config.toml
d_shared_expert = 128
router_score = "sigmoid"
n_groups = 4
lr_router = 0.000648
train_tokens = 293700000
Below are experts of layer 5 (counted from 0) of a mixture-of-experts language model. Rows are named down (a neuron's output weights, with its number) and show model dimensions 128-255. Each number is 500 + 40 x the weight over its row's rms, rounded and kept within 0 to 999. Numbers have three digits each.
Before each expert's rows: "comes before" lists some tokens at least twice as common just after its tokens as in all text. This comes from a sample of Wikipedia text that the model never trained on. Tokens count by the router's weight.

# expert 33
comes before: ".", ",", "th", "'", "–19", " –"
down0:493492493462501465562467510523531515478485456408536474535493459531522545491509512468512466510502503549523466526523520589468510504525534464440547523511499507583493497555541555420408482519449556479553456480507538496484484472511536513550546443526452510416574467512592464622456470503511561499492494525471543502525467497471505436480483497476418496505525476540591426440537556507540544541406
down1:504461468467537613468466453511453582467447497467562533520574521525479435510492478485537462501467513459495485545551562461580607500544481567469508508493507495482495532434455562508516515520547531554484462480421502525475520467530466507527487548480476557534508486510461535500497522526509522456469500470510450550500481443515507481507482499437450531540513536513496555499509557548557467509524
down2:540488491497359556515493518552544395488483470554474483495513468421522501488479455520465534462515503535551555476540521508476527458527490503477502582478474472505501498516519522511511479465480458502511573469504454564480514519492491451489508521531510502512495522524578452464515548512448553510483490458482541496490472542537471475512513553543491470505548526566510490497451501510437516579530
down3:528506498559505485544528487473491512491548569487495510412508433481465544457518554513531470540487481557515502491542463491477516528485498427494445604477469541452481456486496483537463568469530479561516502505520525481543460536596483507530486479460439464500395438474538448544444559488498526404507459493491492437426478542513515487462471580474500438492546456490569478552474524529527474491480
down4:483476460458469501532505482556456557521510381484531496546539432509587496437543568545544468477499481461510484565543433589483520506510438489480506448515576428478539478421474513492505541472515502515523424527496532478462524467503491511416508544507495480470537485357484569490456526516475510473501497465452577481451485489480512496484473516536497491532512540558605492474547481456493543528564
down5:562485535457463527543542497488582564432476540595562552543535519502518488551482513496471528458467591376505505509478490523517520488510520553507509523555499408517515492490446529480517501522559529444472505462497497561494516551498553507579439494509482519502507516447450443511529464482530572483428456534494490537464534461520544549520582481493517423493563432446490488478541406469507547459534
down6:526556478516436489573491529499476462461439474492457410466493478548580597527462436451505490433507503511537482403483479451484542508465539505478536479499476407457540531464514542457493515477503467502539558525428490551529556504502551504488494448405492440489499449475529520492547491525504519560468465520513431498581494453551568533469484494526464445473486538508542543495442587505479460441573
down7:502486528495492530499559508514446506535453446461544430497468560400559504439527483599473429471472602624483477546509556587541493513491454520550518520527546533513490486444460516493483500521497415472494558518495445483463538552493508444459504494544524509469463490461459438496498521484424527462415572564489523485428493513556579533381535529481535510519510518436468551520438506503528506487562
down8:595546460553464518466465448499506423524552521413573485514533505492481573473539520470462535452532498545518458432564474477429494433471573477549470508434500516418514468524538366502450545519458538499510522524492408493488542495522516474498545503445543557418487474488516505532569536497464495521515546486500505455540449470475481500511489462535468458428500496498523480511540552507563477497553
down9:573468456517491435563525556497504447502506540463500538533442408520543452498440447516541476488510463457538474512509441519563562459522436449584516496459444474508422465480574520445458442522536432508499540441525508551504461467505412508463532504511565571496491568526507475461416457486492529566487440537534513495553511532496514473545544500554473538509544489532514514482488442548457486554511
down10:469504533429541536497523542515462499498492478532473535558490447576507514463500507474490570556506542422493509493551454494464515536520517462577422500529483453473494520491517437566468542534497526526533460468513529503508557455541515590552525536536546474479459569569471497513469424501497528501529549386477473533459551515452538551523477487500464543507499608487509533500513533553557444523475
down11:475509488545522531505506432455498527486467499533469493574459480563543473492456480544504473517554485481478412547426507510489499509444476505462562474470490487467542535521490515559409497503455475473501539505480498509505464549481514511575573504499521587469455511462461592504465498488533461498449617548480550607489492447479465588588496514521477487424497471501543557502504445526484474513498
down12:461568514520458507453556520469551493502515510444508511519482495480562481560556600449468545460452477559540508519528571484477505522488474514561475452551520515500452502545457527533569475470542467428497500518497544470473549485480521488513516561504529541495481470493501511484553566542478626540501522478534545536494468430548463470452555465488474517497530446532571503560488483511511509492468
down13:459502524505492560508556576516526474491503577479485500481547478511499493521538593506526434562504458534484457530525486481472424548534458470458527513513482444487470463551483470489517447568464508435504475531461404569538497542485486555520512491483531542450462474527481549483515437491484578495471496482526529530486498464460565547557461441423476531437446477480525525420446503507457491480458
down14:552475472463471488539506483424527554489542501540402479498581579539544485497544491483507496546468528583497460507532468482507491473494478509551509570576507525502493490478438426525507482510478563540534435458439460454468526505509539435514484560453502460534472532583522508437460464558597524528529478540541427482462485464470500443475518576470502509452533521439491440498517461483555497504479
down15:534451531482556485516428565532500517405478494497480460467471448535471449482508544544455514479509552482535512522505453470466462508575506521485467431480525477425507512460419586492491500482508524536463477516470467504548451469518458487496499479474512434561457510509407552498446552480496487555535545504466533602512581550554558483559525462480532539506464509505478442516549473471488410480513
down16:418547425563590489507528459529489503521505466548400543509472537519544473460564490509569538503567461478511481414511426517508573496490476486467520469447467497610475509488524543469483542449516493481427522478579454439500457450476464479456472454525462476537558482496532455543491537447514451548526530410526531450515467446442520565506502470510517540519505466525533528497561515492482567488454
down17:520532444470440537481435487455512550522486568537518475568475505536521522568495560467480525472480421468449482495487477504461468483521545521511565514524535517506536474530579496538469516476515505522475493485510518528552512505550443464432427372444496556510506445506592464499494519503449544420493504411442557468512501562544471513536522472540450511466472484499463500487515477507488516507477
down18:489447429440520568493492504523480499531524493479435536490428400479504510510472449449460507531494491478465605460470495551501510552481543468471464485405455515467510493480538539450512548465522454481446509553506560508543525455499492470506496558543517529505437508540448470475435479512460481520510497425538530518530514456459493536489490500500539467466525477525515500493513518516509484488477
down19:491425498569571561471511474460518473496465451461534525513525380506473463484518458411500478451446563567526498465521522441552492497515488428477546552556529548525502488508578512460520520492484551449538454491497417478488400479481504562465468435589508473490473479536499500530566484519580452464458560510468473453472505500527505483470439539501526500456511547516485494439476450522452495534442
down20:458496512522486508502499485464528498496520544499428495482464630493573513540498460572507526502523528508545530465474481503503486507493455580473514497496467513463476484468500485510498475460450438478527501529522530526507449486469512555552422550538523455479503446564525456481398462519461472450482494500517490468471443533441524493546529476600526466545415578496527517470479488579475514535424
down21:553525452586405454542566529498496492516480542469493497492436488424482541496446425420483473535477501486515519495597561561526476497421535497543439522500529545538455485493502472541518430553478463466492472520512487528462560494512472429475488505428490552490538486430557547521491464465483506557532504440464528485542554451457488527487552465466450501462485505509517536568483484475530474498473
down22:486489505445474512464542521447472503488574491548512457538454460467478489517465468577519536499527476596506541495518466437444460446525520495562491479456434534488495541434498506545450514539439441517513497442490477466531471569450513564436474523589507538497457565457453549489442571544467580519513495505429476570555495521523560482479535504514519500442480541554512493467382508449487443489444
down23:425549481477597486501505461531509480566518461453465512491525497529471502479460454491493493504514448457460522440509428521550478570592516543516528424410460503442452449519539453480543501456471523529456531446508578457510492444550520512513528539469536478508484512407524499505368522460504548480489478484524472507574542461540452505550461509498479477474501569528493492458588551568551467478469
down24:533485486517486475505484495434503505491485476520440478462458520499418564404573495540522538450499560502466535520548530442540537460498449553530515469536483461512489601543540466545601512459480488459456511509478478503449460488474499516528509473512535465444547490552525420492551545501500401550506461538549541480519500465477477506485483532455472516463473508513457567496499457525444516447494
down25:530496518465499473570479495437438434514557484426455428506575542471413525508571481429549546528440503554589470453500494488545500479485519530539452445537480462513514443528493434458485511524563492510526496484494563450534544437525528506502596476459475406519543530573498528466487519498562464494516552523469437487504460472436471510435507466468554535568498484535457494493485502493518537480588
down26:458479493490431458505534465508486461473497460554492491536457508492539515492435533426445489502523497535443531471468489520521508528470460490620554493526454452512512496488555507507495461523474553537469514482500480464461560526596511591516538552544572467495507496521537527531529438507539515551520503534500464574457449472507392507476476465588495491485538535543480598442432457489497554502479
down27:502517557457472499508469516529521556422500456557502476525535502524554453495580470511483483482403481483487466527507517470489514523534489530556511468472464526517465451504526452522532504452495496433492425485481498499501494452590432602462489484491530498503539487482393437520517505506483493510496509494594493454449580471496504488505543560484483472523516538556579466511466502568543516501461
down28:575467551488481485519538412518497494504475489455549487511584531560455508503506499554505522513465464472361461517470490440510528541502495523539467473496460560448528428521501488451458532563496486522497481499497466508477525455496500509508512491566489539488465393480468521440469522543522525542548468534520457458536517458535431510489499537508537503487487495478466518514564447512594553512503
down29:452486475505527512538498439583469573453492475531538465533511565570453576537502470499476491492550545471519504564524489477526457474515464482458455473514500541509537568473493490510498551452515432522484488466509511492463521509469561448463511580450443479561515556509514517532466498505577467504552532530504402569540456509561517516527412456483539565444499529507523449527475512506508518471494
down30:518534564474454483534582537515566502504442545566463514509513517513501526499448626492445514457554525535512520495407491502527502509444467432548512549539558503432488526505508524498482556478466432562502441477533482454439466585461459431529491552473567481496493564505498439479499488495466542526519517534484528468493456456513488495437505556467499589509477535477504430530439456469479498504524
down31:495508518501434448525478465455527502497432434526546513451493498492494454519512449516494494430491558521592471519425538432515481513561429572462541526487526503450481478513501490505444516573437439563499490540467441544486532486524563430463444505495517484559478456481508551527529501533566451472498504492517559508543493477486554521460476520432530443521493512488443449545424571497447502490490
down32:488508503459531499466417549516479461513444496536527528540541569453454545509503564490457542481508585513462531492438540524507484493496517540522498502484466502460468505535445487461443558527527455510442508464500486525568457536507467531602450416528500504435545475468562460516472482519544540506419486587447452584505483489505468583459531551481566512583543519446529555544461482504429484526564
down33:493477437500547472519492504540491505483471532426550513482551509503471498592456509450497498463432436541466461443481489497510416556546545502483560489527512523520571526484524538514544511540500475497469510512467417561495474556471529546409525508469426468492517543469529441449526520541560488531443500542504475516525539514589497480527431500542506519470523447440489445526565557445450475453560
down34:524559460470555506449472620487497477521492511615483554493488570545433494535550464511463537458506549488451564568522488487487418512445449507509475486474529486480500607516477506482525503495542530463482466569523462480459481534544477504492501562501448467520442532430547572533559457491516481553475456556553435544444523488566565509459450531551461512577493490462462495531466461492510546562532

# expert 15
comes before: " the", "==", " be", ":", " a", "The"
down5:464486503519527579523579465468425496425446538438501529469556473475487518515490474532544497469495508452454475482549475535500472553506490506477473542434491486507498501474542483431579521557462469512515512534535461392549476528572570484483508531530510499535490401516551482557479474448501445586471485503499466460534489537530547515497497509429494514451560528506476478483552534521498486522543
down6:432554474556493502481489510509463510489474455444482504442548508560529551495497524564494533412543519587475529433543531549495502524410510475523543529572447483530556491528483523454510518548474436497483501506440520457520507557500527490489436463433481436539508512618478509496495490437554523456531453481506460535522473549521425491482529451538583476592490497509474532521535459607456487451484
down7:579545474518506474531461546443472499575460459500473466544495469533535490513474502542506536484496487474504491513543517577572442525414468536484419513475569492426497471507416497509468479529594482430505573537549601499414571416446496520526522462554507504509466440489406544507591476529507424479514506486490440537516560577472521474536536560558521489454507445487532493482443566532570553540486
down8:529501480534464457508488514464449529509421516491527451542490496402461527456522484551525502524433514473526493474495527460539512468445538490540526541493489470541551522527471514391492464452465477500543501452574484521503543469531436505530507521536469509501544469545515576483519478441482453377522434489464421532498527522460476575624469528432453566512429516502539538587524505525554500570476
down9:567562463573535462515465420456440557425456461572522492504481506511460540488474466512509565596467453522575526426499556548529620490492432489494426442499427555549471542517489495534506474526474474562457515439587479542462470484511500546502495479502504446494546558433498491533588524464491533469524464458436503468468517494485504525529432522529539494486538478508480518506474525472453553530435
down10:518552492469474466483446512524510513432455506478587502482442448566506452555513497462508478505529533457564470561521494440499468487518501488486513546475496484440523482513531541520523557496557449470519547478516427413511437431470499423499584461504520517490457455519548598575513507546471431495508511504469493446518485483532537511554430535505512487531474509483519541526486453486568482490456
down11:501493507513478490454491479471512502461569571558502546491531535484467519498424482515442478493508461518464489401482496534481505465494485496468517424480442517530566424554522461512543504401508554497462545519507539496509499413532466531516500558497522477544523491456468530506396462454546587552500493504477485504494530490550515540486497527499441530490450454501486447412505458499529453518531
down12:516456453504482456542462551459509505478478471456539513511499515553530550442502466501461586463490507524537474590539551513497564479475604484508454476490378414508520514477572493467575504440525509389461424471470521500466537444580539477472489543496496492527489481570491528489470514500469537423476531477440532496562495509545440493502521526551540534419481499458493517420503554524555587510528
down13:499512420484494439496511479488493499516493528388464528557484555549462429467444492503456510517485566444478500482476442405504499526524528490416430458515483524438453478445513417513503485504517532511497508513428478530503513417496486504535514491503489443456551616460512520422506531529472477506522449497529534541522522489512502477492558560430497526492483533587547508441534501491517400526564
down14:472538560493510542510462441526499492412577486576477532485565578467464466497570528522497453510507544524535445436459518468481538563558568413526488511492491533563517445509568522438530495554454518525547495459529418524537467502481542582513511426411492329519525508547511417483513478497502470536517488559480437455541502485516501523530502479534538463478473529431460502543458525464575470483455
down15:507516480499438423489517557484469493507513587464525519522474505503563560468446444391476540475457557481521446460473467526518536544471412474514508460481551546508502567501514489562486505457508506496499485439405404456488508527523449497482547447492480440521489466482451443527511467515455527501467535530533531450506419446460458530521486517500495498436530548444488515515504497499436453456515
down16:449476545519515526527544554502517442521548451429522501453445457529535546552594526446477492544569459553526502550467569439531469493497457465470479487484533490477489517559468511519493451424535493569550501558484429557458415465472553508527539482453546467471434496560479486592492468485543463471491439470484502462506463503594466510481537481443446453506476554557444444502471429504446535424469
down17:555510544486519532492561381496560515550485513567506456519504525488473553511500432512497540532497482525486494491521512527544459504514485515517450496538494531443471485478509547533480519545506480498374501528507487490556450468499501426514499614483483607465449526531429512454490480444452538498476582482503564571471478463490482450477560483490503532463489474487551517466502515528544470574482
down18:487471460470474405536469487479528561496529479535481494478494566534428514500464486466559481556436492459501487488520472444472611493477506460533573549520446502546528522463479435471452531472490421504559472441499533573459508466545536493442440447555471511430475504521485583537467521445531518513467492511471481444591533495553524475503455481448512461441487515507511544486484533457515503538480
down19:506486465448487610468519493474500569441442498501479531522483471601506534542521502446512430459543513455465477527517452494551487460476531496431487501513554491527536526494509536468508442527537571540518425476496459480515487490557469547467481516488459395497481541543512472516425515542441476591571546509575466490472554443512513498532505583561408515499496496510450459506552416572560519488489
down20:512456539470525466543506500531456444548478535496582465448553504538493500549550570503503542564496466503454551450570513532474534510546435514519432514469552489506491521531461520531493455460517465497452512512553536543565502447568468549469477422516480546462503488492534488509535524551450491484494459464500539514445497538598521440518515571405522504514510488482550498374469461503464540493491
down21:529488541472532465489508433549502460475469547528513413518453525597520509535426499502498537504467464522463508540464501573556490502463517514520550544486471510556508451520449504485437555488510474529483557470507537511422511485495482461442519479474501556523512481508480540437631466512507512494514573510545546495509554519491512463556488487425457503443455504518525505523476554449512518534490
down22:491497459465520534529546533446551468592458477491486501501462539495526487498514545581494472559460500498470607556540534465488527519492464551558495467444517538492531539430490464539458530508467423492542478456532503531418520482560520409477486452531534491441544577474523525519497500477488453506480474478456554400473492573528489496444545526511537482451434563488574522487477539448529466505522
down23:525473541565472537485422505508504455529482583544554497484579448501475479543492488562572530481470416454532532431518461530509587573515536518508560552466513557520514520459479531567497487501476496523500434465513504478568496506478437512470593529516553500459521453520511513506483503493575502461482501503472517520526459468556472529477479542485488504486545552471528505507469528521500554497550
down24:478494503516454524485547495544575495562598473492503490504495522467419526494540522495445459564522432532534517459491456496530482496550484495457462467447569543526492449451554521463457508473502534472516528514515494513488470584507485464563515554564559425554527511516480496525476448481540480512428509442455578477535489496397527624523421446466481508550473496560476619505457496479480500500528
down25:472536517507500517513498478506587517545461517484540469427502518409480525564513493490468485531488502574544478425506476520553519553446481519529522485543468444464497473539437441519476488465483494543462485456520557450483507513493544439474550530548521420523474496498466465509536395455575515513520515516522491432445445522563474494496530459486566575528482490483506525487447490503500372477510
down26:506418452471531481502478558532501455565529418509497528546552507535473489549479520390485558547454486524479523552453454410597514468537530495480534621496511471513478530535498510436462477437482406480508527481580527529471499479525490487513518600519446534431587548517505493387456505455463497486483415498500451486454475512495557527539424487529542478519481551494528524497471547488490457392423
down27:511558452492489520525457462548554466492470552517454471481508510535508522489496532484426426499432493457529496559504492523494455459500543530500484544543509540548489490430430439426525472571521507496546462520491538484528522512451495485538420467479524453519567558514613543507563484506445503526519474531478565461488475548516563515421451503492467493527525510509514487470493528477520551526482
down28:455494590535542525497481509512488482495533429558453536532476538626472527508511517519514534481550529470533398472441493432473449444555482509492506516560419560461466571502457499492496493480440449545440473467464498555503450458544522490462399451547562539461499502554480561549542516498532556531485540525539556503551526447544478446527509467484456499542498460464467472456537473513543539512528
down29:483490520459468530498524424464517491504552514512440503484540453547519490516517537485490472478532584479439491520455456453528469481512477585531497483500502569393529536470476468463544587435408524532501447453557453523478543537496537450534528483551501544426458525509522466556460558479553491531384529491521525517440454480462541537526576432512527464508536562460520458535536470513551507529481
down30:593541424507519532463480467435508494572524483547527457490521507438469441520521462460404490488484542559486495458517480444476499470549548510514495482473518459466459509456455479495505562585550449452415477539474498490552549475533516517486522503502481519529556524497488495497526582540475533470462584491488576484571510416486474538523553446409509498539520551525542478434481507504523489428512
down31:463421502489504535489594510538530468539484509488512522480515469449490470476468492588518541457509486432472512520505524521470460458500462501503567458572445515477513549589567516464573519543505521521484478543482481510624477517445501538483485538393528512562438521497452415486434551472547489511510514480493488466480467451458423482523525580571476509483549415535539437513571460555447476465514
down32:511468497487515430501511572602509469552527446438532518551464482511434405525567536445513506503460435443430465532491437491496522432549451482496496470504555487500526476443518428438471539514521525525520534534487442481543500558503543467495437472512511531497510455498468435564494498591509508574528514467506496494630450440515464505533461550537560551586473478475518468490486549463507541497513
down33:554501483432430529495429508555528474488443505520516557539431426467506541490503490459477470492545498526553461574506434487475531478514566522546507511491503551443522533485578454478504567476587603542432533480484484482475414582475514436570519560508478470504475529517522519524471532544520463507511541531565455550601514445477528472478517487470417538466516493469515439551508494521478485479537
down34:494462491526542507523501437543483572462578519552455560476510532505534481474495454516633498584499551462475522476457480462401493516479441472457507442535456425542516491427549507499507503465433512462581496443520496479537534459515479574505476544547519527502512443583427510500448534435511531551556481463507588536505494518543518480447471496590524552469520496522414473465566475519446455474595
down35:549544462483439483563518536485451450491485501441550494502484500476504507546488482512600438507410497510543492520527502556475531590502464457503607490501506530584577531450524462544446498510540535489514465446473476504504533586466536474485584466535410454551535581473454502512529522544516499454563572423484514496444477454482467524506497462504483515505495479538509483487490542491525464511445
down36:527498506545489458470520465528539578532564530459464543464505533459526501496471526513504529475464537509516440444484533451448494468500485379431493449494521496548509595577534482456509472469541469486526476419501509549452511525564528634472521491473462470537495563528450491560492487530461490532519431511476505423475559541578544442486569465448513482521568501480481469457508534461460518514437
down37:476487440468561545499444545500530515469448518490510539458506416476560463485465435461463496512529516518505539515562479533443579446535479599452507509498497451480563511484541530503461420503492554474469431477563531496436528539505521491472553490507481463471473520498479525480483475502485484561517509483576429496393520493514466462529582576463463463485511520433528487514437458479523494458517
down38:531438505460510463418503519444510474530443461561574452526565502503541547493477565527529448475543515490502501520509500506449442539459465463536469523477560543548550518439398485590540490459483519533505474457490436483504456474439528490511591524466513471457541440556484416534526486554518446456504482460480466443510554574465541563444511546475455482471490418520512488564503490549559547533504
down39:519469559482514482531525428516501472506525532502435500497502515446486507554474502442544509522466472439570475514502458493505565472476502437475549524500460540521488459539540525499484506562521510487558463501456481518499480509463570500501471509488480461550494435536514452530474537492510423487511490484437521452445512511516424572435443555454533527507464601595515492473496477501481577461477

# expert 12
comes before: " the", " and", ":", " with", " which", " his"
down5:438497500512546547532512483570475490448459490480554487546531563452417496466517521424458576514465427543475568478512512468455392458530502477419564436532523496581484522471474441610442505507539524475480506467566497475481507553529487487491538566485537551438566532513522493561482495498428504457466588488503583482559545523433497508524509481462568527463461532468506518510430480494525561501448
down6:557522490446516641522503546427480548552481461474456493479478475601486451462546480488470549522517444507521518460473493491507475547457507507532425442550530539439431501485480544434525498562487449494464439587469505562503507513545487462480510474508466452465512495463551510482507473569439504510502495425535529520552487563485476518519563494482516588546504418514469556463570437496465450464473
down7:497488521494504498452459528504559550547482556457487505486532508511481498486467522501455469476553541408492446407589481510522460515577484452507457505515546543512526463537481575532489514487504434473533468583562493471493516515563471416494515542521574467524473395532502459482456463477491479540486492454484527488544523605482476519477466422506500488515432509543514455509473543490552451530442
down8:468478472467459509457497455489433521511459461494547539509477444519483471504540563487473489527526481497508473513542472444558550523495456469505435474458501537441478553561571570487519440437530482508560511470556461498495484521521475535495496526453428453482492517477488508533452477456600586465473483483443497543468541489519505472578510545497554464450550483474541472459493446512454450427488
down9:481488557520506489509523541508500513470480550550485451532488473463508517560542452443473524389535467444491511522547560507490459495487497403544457507504520495428459513532508526513475559488480428484575484537568505468478414456512482492532508548514491433584513501450484459457497544517509513506519495514431506486530453557517507443482562512411513512499438504563471456469497499501439517474543
down10:514493528451462537543473485524464429453508501577543435583393475521465506499527569513506442533537477464476544492489519443491486503490543511526528464520449467529497552489444508472519514573592584466500498489490527504542545490459539555494493460495497485477577475505511479431455492544514501506464480514554495564566474437528535594480555487504460468565446501544468478479494542497481419488492
down11:519421488502542439506496447482560444573420484553435559481508462414513456515490536506514478453522429530517399447496424477498470463485500511478595552443515501457488445512525426520468480529424493455504450476473553458496433577519556485375456494492504576561470484516557539537480531555427490601535536557514573495513455506505463489463460455507431450474506525527538539532405501518567541466452
down12:546548479531531465489524450480472409549489436508490493384538540462459491544468435494475542529515472531458497534474528524464518526557471511528507527549510533491499456493492488571470517458547512505452484445486470540568589484516451537486457527517595460547448497455492473563528596494493470457553511476539527527505471456552537484483532501475509522474477515441508492509423506579511514457551
down13:562532513493536497587535534472478557425420521446505547425500393513499539520435497478530513566540489426445501437543492473537560462534504437469482538418469493553496531513569468482577462517486449501515563489552490485496483425517462508487466538546525461531595505540523494552479519471523432503480517482465524480479521514503536548514582483521451434503503531562434504553517416476546518517507
down14:492513513574522549458529436521402542474461458526495405519496486461532598482533459549560487575461488497491529490577514525436445545496477501436460553509527483513460509447546540504452518449519509438561451496511438555486467528435532516486432445527506583520515525572554502473497478494509475487501445532544525450464523467485467545446490501506491425539507498486555515452475523523471516500494
down15:510498526486556487556562483538560478511476538457587498479489538528558565501541516497453464430490469446516435470547538509466437445566554475484494465490560542546433515548525515495542522570544447503493418548479459566463472465541515449528519503481410448457539554556521499486487474473488410444528465525504510483469440545553529503499461514535461508508472447555485459497482496499598581469475
down16:496530445459503445475544487546583493477497539454486451505533563489507439549446463593439475499530599504524543576495528454515501476447492464483623566463491437531455579486506531480493517485436436494467492483521554547502500533562489514491558480521473529462478440516464507515463486546468461557499485440494525525471484546545499588407552427569461517540536508501509481494500524519511565513489
down17:487555503474496490508565554471393432501523493406545470471484487516535560501500472519498478524542525538532507520526496536506462510508459553501462535582514445467539541453551489429543520474466568535446540534535429533505532495532598510476541466533484578457489486504486474447538430484529463572538506526524526502516521500533417431571541462494513532465460532517511573425475535463431462508484
down18:494471500469515509548488484468497486472475581506548391579529549459565502522479499451509533493572522522449466486473454527543519455445542453558536545443410497500491498575549449449490442463481555465423525506481535500496484454501461553478474543507518497519501472497506483521526489517466520490506507519524501553466546542533479511524405408517475484552527531552486487469498467578403505546501
down19:460427518510567519503508452478486560502495532526496495477545526453524531504483376496461462517449442520482505509518551504507488482560499465488536510540436507511529508591506444548492526493553505488498473486423570503475554450465573518503422465486465438526486471533460483539522465560490525445537445491480428491449472526503478447448503489500500519524489497502436481497552453491462547492544
down20:371477480519482603502485560459497471505500495525519554571469442514521515525481471523515447416480532510423502455512548438503559485500474603613537451468453519506443531502446419505487540567555543495458490442540586539470512477511491515456521536501529498499474454402452568435510439468511546488460520468522426542479451570531532538492499477490523427422498502470549518478482504539480508447507
down21:509481511476478574498533461544518472501501473511456589525542513392478525499490531494486422579494513448502492569515471477462526461560500493504477531479524478500515553496469486486498549516510482469488484431456516534564459545425489462490489441520536544490505504474491522483497481553528456441500487538509543485501486536526528515495453595560460527513482525517474510489555501434460495488511
down22:497435479500436468532515576514464592564431407493504512491541537514474481498552443489474557479542525476438522508412481401559497518489466476463432446557442475504560553540542412400569490528473530525555532492404511526478523474527532560456523545514484489518524495479474483468528516565517499466515478479563476529531437446423518456515512544504545519526524533485519474536545513479476410508491
down23:452492523533526453491502482443514555527407532492534484492551492527476494508491504490513547469487496528484491461505458496409490563517539490432504496465543427494502543496437540454501512546491418509468501424467493532452438471393420523563541491508488557485473481478440496488526514507521537504523476556539502583513453538546437452478454553515533475493486537462462501480513446551507495542493
down24:497442476502431449469529467484430507476553514494503454495512539492474499520451531482575512453502512501468445470457467539427448517488487492508469509442528441483509508539530480506503397466558508526493509542537441560479605533477496353475528522534486457571473524490494554474462578510487514485458486463537551458493390496494458529494440472553532526481516521405414487458537523546551465405505
down25:486576556508517449489440588529520469590477506454496533522529441447567531567508538503475521489488512486483465500516486522456476458465446566570457481500584508474529467499449509561510537538505545501431480466538492545561493422559501532599503538475504529481518519439493480572484472514455507447507471542486463533468499490428454569552466544505546511517494449513458553440447560543531470571490
down26:513508478541482484565503511517464500499497508526518453488484533459534567454572492523425412482522546546535435476452472557537556472475479497509524491545464481528526539489514464485513510475530477471499461565459478423474591556561466483461459503473454498540525435522529515491473510500539483469481471529582564529483421506457552498416460453493465498560494480462445453556539510489542519459500
down27:584532554526467510462496527574532525538592440528513549462524491457438485444518520515497544500498518452546479507521462520486484513494504573554497526473545611443491486464453487446464577450467517482477515467488434544513519413442478500488591532472557532519478571525507529529503466425523561538543491534559548522505524411557460483503491481519488494470474443493559566519442463441482536439444
down28:489540468474458509545464500453501536500513476534468427487436548552521457471496507441497502500443527543472561574543553456460517499468542456471491455446492484512457464450510490455534454504451480507497411546504499450489505516461468468537452572464497501473486490471590535532522525489496477534548467526541531490442564566500534545533527530551480459535501553432501537541472397582554478475549
down29:486531512451411520515478545471508508450471529492566523531537484489469516498533586514516472493469477551533518503443464489490442444539469532486540569520512492442509513485535511467440517511576480519499529493532435470567535501467567519541539459496489557521561456551479481538542529477489440479485490460458431481565359451533510464486513586517510502456484522487484513438471523578499532462469
down30:506445481510501487485533451486537480519548462501496489462448561507454498457586478520573523452497491454472522497449458514494510498528516449540492528556544551463429506432471506471510482492449482529548451452427484493525503529535530540448444436528492472479484500482539487534494480591511512518471527565532551458528534445535517512458485580318495547496509539464473479473517472459507500550562
down31:487516532541453439536416492456461460508528519467501517499483420463477505537527472498443483460507458533567524530521463482511492536512573513572480476494504578501504437450532524488530489473475519501547534544427504507519439492463528532463545542525508592524508513507500523424512598574529484501540553488458467445500523429554518539557485512541539552491555444551483503421410509484529548534432
down32:557440493553510520498492478516503497530429484540522522512561554470499494549539499511522390525498449495597541438430504508487479460480528544512501501435488421489547483483492489536511512491487471519515525474407506474496547532578490496483497483507494464489513415518488529506505498488506466463479447519546523449513481517585408529568523534440544531466523536475510559450561494603420451572549
down33:532492468476505537506437469431448452487503539517446491519490506523531441533531492600483511472546537475505531538513416585515462470451463548502458492483473512497430492504509512510502502498543592530423490493497504500524571631443480421516478515551476474481492487515555445514513560526565495491464537524492451538430548464448535522495539461480473538428523554478541565475467542453476531448589
down34:511474435491519465493599550477489496486519596471459527533513496518483454495489502605485482490543490395571513450498450432516572482454456472442556485473466502477419533516569450491494484552444548450472454526503536499512513476511523491502496444471494466441484433517410526526496478541477456519480549501580456502497509537439507545504499489570531487456465489551539539462475577527596497494502
down35:567509631519521400504540437421518448558515496598510531484505472498544517580462512538534516520476449520450449472524514504559480488497464523515494412483526522393491522500441511546547493473502532470501515482526516460515462432474537450432498558416491564513519423510468534543539429479457514514464515478491502546454492522441549440501519483525478545531536458435512484493490439524511498499561
down36:487474573532583477489461487511523544469526482532482481475488568511488484597416471499501474468478518514502491583522520486576479520488469548463491454483458490445584470464452452489538464510562495441496460527440476440526465504467513455529437526521451454484453532515506529501613401487557500526482437481485516516520525531454526523464454477485512469521529514468522450537486462471600475433447
down37:481500465517546501533497552483453501547586500515425488444516550480427474522478515517532423523531426506519456553586574499547465468534473494433531453524592464458496484525510456492494490525491442572537512487561522592441484535453494483486523535529467514451424436470493490466458486526510533481587507440517543506497472541514440551439482551500496462521472449498556462516484524538441460486557
down38:506462419512461451523478506520538528503457473529503441527471446567479573442458561524535482549456458585430487513506556528516496500470470552520456568483482500472473492552505476489459585519448502525558574505460543497470517492512530466581440475419443563414463489524431482499571585478511539547494514565465495520423503506506528494525489467456483525492496425434579472483509518528506508544571
down39:490466488510494415535527509484561578504526467466472451461492528565501581470526505497484457490483535487469467436530531593539458545462549413496540440496411506474519524516528505482470501554417493600527467450520525438517545506499519475486453470522440530517416533537493423479501521524503535473437486488489554489405519452492451506467482518505579449549483469495501486484442404513471463527542